{
  "d_expert": 128,
  "activation": "squared_relu",
  "normalize_top_k": true,
  "balance_loss": 0.0112,
  "vocab_size": 3926,
  "norm_eps": 1e-05,
  "tie_embeddings": false,
  "optimizer": "soap_variant",
  "grad_clip": 2.0,
  "batch_tokens": [65536, 131072, 262144],
  "steps": 4086
}
Below are experts of layer 3 (counted from 0) of a mixture-of-experts language model. Rows are named router (the router's row for the expert), up (a neuron's input weights, with its number), down (a neuron's output weights, with its number) and show model dimensions 0-95. Each number is 128 + 24 x the weight over its row's rms, rounded and kept within 0 to 255. Numbers have three digits each.
After each expert's rows: "mostly gets" lists some tokens that are sent to it at least half of the time; "comes before" lists some tokens at least twice as common just after its tokens as in all text. This comes from a sample of Wikipedia text that the model never trained on. Tokens count by the router's weight.

# expert 5
router:129130146141141147148131111157114131119161163108136076085147121113104154082160123175099086125174112144096135097141107148137113110109152162076132109103114157082160132130122133158151149161125151118111134143138108159161102103157153158107125142126125122104144143092134109145096139134119129176
up13:125107112134169131122160134120114110169149143122106184123134108074144147129128083179159124183151102131124110147139175114156164117135084122120128140130137132090136131131105127138128152152094066202134118144116147123124125148142181135146150127121134129133107158153132138136121127143115134129
down13:091128105139158130115131143135098099116168118129129128119143088139128184169133133181132110124117115129095094106135123110131174127134139143144123127116145122100162135094101142126122127114165134144128113128208114167124070112135111098135127128129147159070120135148170179161124163121093126106
mostly gets: "ated", "ted", " res", "ating", " won", " being"
comes before: " to", " the", " in", " by", " a", " on"

# expert 6
router:121123101130155154113092125128147133124144163100147151122098069162100149135090120150114120141109084164155115123123120075120167155066148103134142153140137116132113145112146084082159143145107110125098132092116117114152162141122141150159130116133153159146155186165116096084166150136123152121
up2:128130106161129135117161108100123064126178145128138108143141115121087086119128126116127132133147112149223092171149111117081114134129117130097122116122132156063082126134139098126103089144103138126127112139099140124146125129130166123131106062135106133127088146109120095189134157123109131131
down2:118117129112152156120114134123148115112095125096174121071097125107116145130094116114112109121142130129157129135119085113131131118103114151167134145114155112121114143106139128133096130133095110138100122122095137128103105153117098145117123155108132084130145126133129138129084109124141104133
mostly gets: "ect", " j", " Act", " Total", " oper", " Reg"
comes before: ":", " |", "ed", "ation", "ing", " of"

# expert 9
router:176144153123138106105164118118103121131076100124141126145169138145138147118088136127128106086144107143121161147111161109141118117128107169138148140099125114146121112093159142127124149142162102132093118106107114134121170104145157115159116128095093134120062104114172118119128167162163138116
up11:152119140126149133136127130045130103152129090118122143120133161100171141126138113120134104123117120161120122197070131156124135133141113162120129145151159128156135140103124125121115131161154131115144127164127097132109143110136121127143124111133097130134102128153171132123132139130171125123
down11:061139136145152113088181156127150124130146137155154084100108128100163098131181158127109091128127125118128129128135134151076080120100139066112121135139124121087128121123130123145126097088150131133142114117123085077130121111117130116130115129169093111130092133189122144125134134118148131198
mostly gets: " film", " University", " team", " School", " km", " school"
comes before: "s", " |", ",", " of", " (", " and"

# expert 10
router:137092138124116093154138105122084149127090082118148134164141089146102105129160115083092083142124105118114113152152143150120149139120134101138075145138096187166131126139121132128149119120125076141115136135089146119134178115170184118120126126109075169133129139101125091086087148119132101153
up24:103092194105146124110099127129218127127126126124075137120143111163126124113119121089111147151103129160126107106126134093132171106098142121135130162139133137180105135110073088131118132109126110113127128136128137117142098074132116118123120119130174095146102106183111145105145114130146159144
down24:122117134112132170132111069173133133143131132127154103123127127156181143114103130135142152138138139109143152113100101113147130110112135151147147140158096109118051129126117117121133167188140108098058168131111134128128124111132112148135123109119186135144129138135104130189133135192152124140
mostly gets: " The", ").", " all", " This", "\".", " this"
comes before: "\n", " The", " He", " In", "3", " It"

# expert 19
router:163093133107077123169146117128125168147101121115085151131127118132136110132115170132156118127157111146130103108170168158144122150123141134108126114064146139133144115172139115119124138164170164139175148087150122115098119136080127117087141142134167132103133086111173079106093131111154088140
up24:159143127138182108134147024132128139129163118135119128163149122103125110129149155130159128078084128129121120126122097089104131152136164124128136125131163141144108130138137078104134105108089104135077149130156124128139145102122136111117126063088104117180146088135098127178121152133128128124
down24:127124104132121123069119165141098090121120114122139126091094106077136139128132131109105137117150087103153187118137125141152093072128130140094128149122149087139153160135128124164116195096137142174148127150103128122134090108158071152128125129141147131145139147121122135119145130143124097103
mostly gets: " a", " an", "0", "1", "2", "9"
comes before: "0", "9", " |", "8", "7", "5"

# expert 2
router:160163150120101131119148106142100138144114130119159110089173113110120170096124110114142130075133156157151136137121100092169121110149114133106141193117164107142127117115155130120135166142096089095098102126087097121129155136126134127140109149093130183093115143091134119086136133157137157124
up2:113139140124127131083144073141105145140169101102162127104124117130115000128131110123103122152171140123149126130115130133116107159142137114151129122134107166131068125106170130112168128132131137146110147130130108125120154168108154153148119096161175132129129119134130135126143080133135148125
down2:108109098138142122140142117098149127122144072173119129125138163109152120158149124118170152137110122130123146161130149114095139120099141098125125128126143111189141175148130099145102172115154167142126121122110130136125120135126137081127120131123127100142071167180147173158093128146080132127
mostly gets: " University", "ition", " film", "ics", "ations", " work"
comes before: " of", ",", ".", " and", " in", " for"

# expert 4
router:103155116126112100157146127118108124127132138180155100166158141165087125115102123150139163129144184108131132083114084076153133125104089082137163109120128156151132114157113149109106128127152121154124091096156145143124100126172115112110090121121174156172156117091097144140156133101120156100
up3:134133124102142138129140080118109115140080161091121109109080132114115131128129122124101141125135136124126117100120171127113133139130172099150149133097138164147125121146103089145121166135095123134104135119122106133124140128150134170131114124112142142120139123105130155197102164110131128153
down3:129135153121100085140146158140119095132131137132131141137100105148103162128132106146124098153103160143095116166121126151145108129111141119124133140078070139117115169125166101140150122130126133115198132156109138119131127106132118130115158133121171122129124122115108139099130117171102122087
mostly gets: " —", "|", "===", " US", " ·", " |"
comes before: " ", " |", "\n", ";", " —", " N"

# expert 7
router:167140113108143096114133113158100126114170143118114102127123074098151117135112108131129141162117172136108122145126157154135109123136107160161138074142132109130162162104127109149110106152150157100146150112173125112106123149118174134122099147127126107072178146124070127122159099154148123141
up13:087131137139110141150138069127152148140085154119106133116128167137115125151135109107117142135129143139173116116180145124119167139132125087106142139161128129134126110101099116130113166141132104103043127134130136148143151133108101137220129150162133135073103120090122133102135134150121111113
down13:025119112135120129101133093147188110128113121125114125086128090127139107152127106123161125126142127160131130160132133107125136127148094170156140084173125141136089071132159146152089071130138178143092145166128096148163186127092115142124091150121122099114096084150132105156128153156175141119
mostly gets: " was", " is", " were", " had", " also", " be"
comes before: " a", " the", " in", " be", " to", " been"

# expert 21
router:137133136110089157105124118119140150125129124129120102126137125065105150123146152144104096168069125122112107166137153132083140145147103105091166081157162121123142141122136120145112112100121105111141130107106089138136079096115106119155160093132119152105131109148129129124100099145167152121
up14:093117098160134142098094132130084146096144135116152123158128148076123155084129151155158132190129112120127159167129122149166121129087124143128180161111136182101158116168092140138131133166118152115132136129142129115106139136214080144097142114129121122166158151117124134095100149112140128173
down14:128135165135174136166130148141107129117088112174172115149172126118098148110112143075104183092121139131108124121115147082127126119136126117125120150083169166133135132079117141143145178090086142057119132102114130167128119136102121137129161145128105133082158101101137146129146132081114094116
mostly gets: " km", " dec", " more", " known", " well", " prov"
comes before: " |", ".", "°", ")", "%", "}"

# expert 13
router:151088127128136149172114121149112150112117115087117141126108097137152123175142156085125151117107117100133144136139135111087160117143186136081140125099097126115136109101139162102122136151144120137161148093137173138137160122147148152115097105129168145088125119110082157114169116125118151106
up14:136130088167128131134086145149117174210150129088095129141148060133129105129117094130164132144176161102095134134137126132131124157099113099137120106093126111214127150149091132137126122121127141107126124131137136107123131127134148094138071156128132129122107130157105111128129122097156144114
down14:126129157132142096120124154117128125097141131117130139180136123150094126153122148152127157127142141128133126106165106148083136127129153161122173118131156135092101121077110112149142113128093116127175141114130107134111139126106138160115128106098160084098075125102121089128120045126142136168
mostly gets: " w", "ently", "ially", "ically", " Succeeded", "   "
comes before: ":", "1", "2", " \"", "9", " •"

# expert 0
router:134105120113111095108124131148086132120163108109098143086100121141113102108126171125171164113111148177115082135134108151153138116132106118149146130100120099150136127121159145105129147140111102094141128147092127117087094136107126107074163163134147109158095146153152113044171129135144126138
up14:103126144128143073142178157129128095123087127142125131097121118131125115107143135125127143125158142138102109133104102126154136158118131184146132151121128115103121135156095083146108160128141173117166107137125155120134134105106134137174094125134158114132129120132144159095120122113125117129
down14:135110112119148138132125126115155129134105138159141112136106119111116105131128137155109125164115171117136122158143175113103134123149130109117111097159133104103071137134127138131098127141119097127117163105084137086128179098138136140115114128105110130125128129098108069114131129103134161142
mostly gets: " two", " May", " October", " July", " November", " March"
comes before: " ", "1", "2", ",", "0", "9"

# expert 23
router:147119119121121106169116135100120130106129108165151142128117094137149110133126092160146159187121089126105113114142094085146139162082143124141148118152136147157142123133120116124109171090104108102157094149116160126148104144135142138139086112115111139151164038105122133102150140118133108066
up24:144186125151091145101094155131137110117164133116131166126142096112070197136140125133124126122117113086136137157111132126132130120122103171149100133094111123111162166108114088106128129120110129129124132172119123082125113112139173126119129125106129135213083137133145126165111151114146144121
down24:109134096119102099128127063127123092124134119130167123130127140143159128148138134124134136131099078155083126125165127109120118152177081055128107128163135131133113121124111211088114143130145148123170102136157161128166119121131126125122138153140120127102110076063127132118162129084120086113
mostly gets: "\n", "|", "===", "==", " |", " =="
comes before: "\n", " ", "|", "-", "==", "The"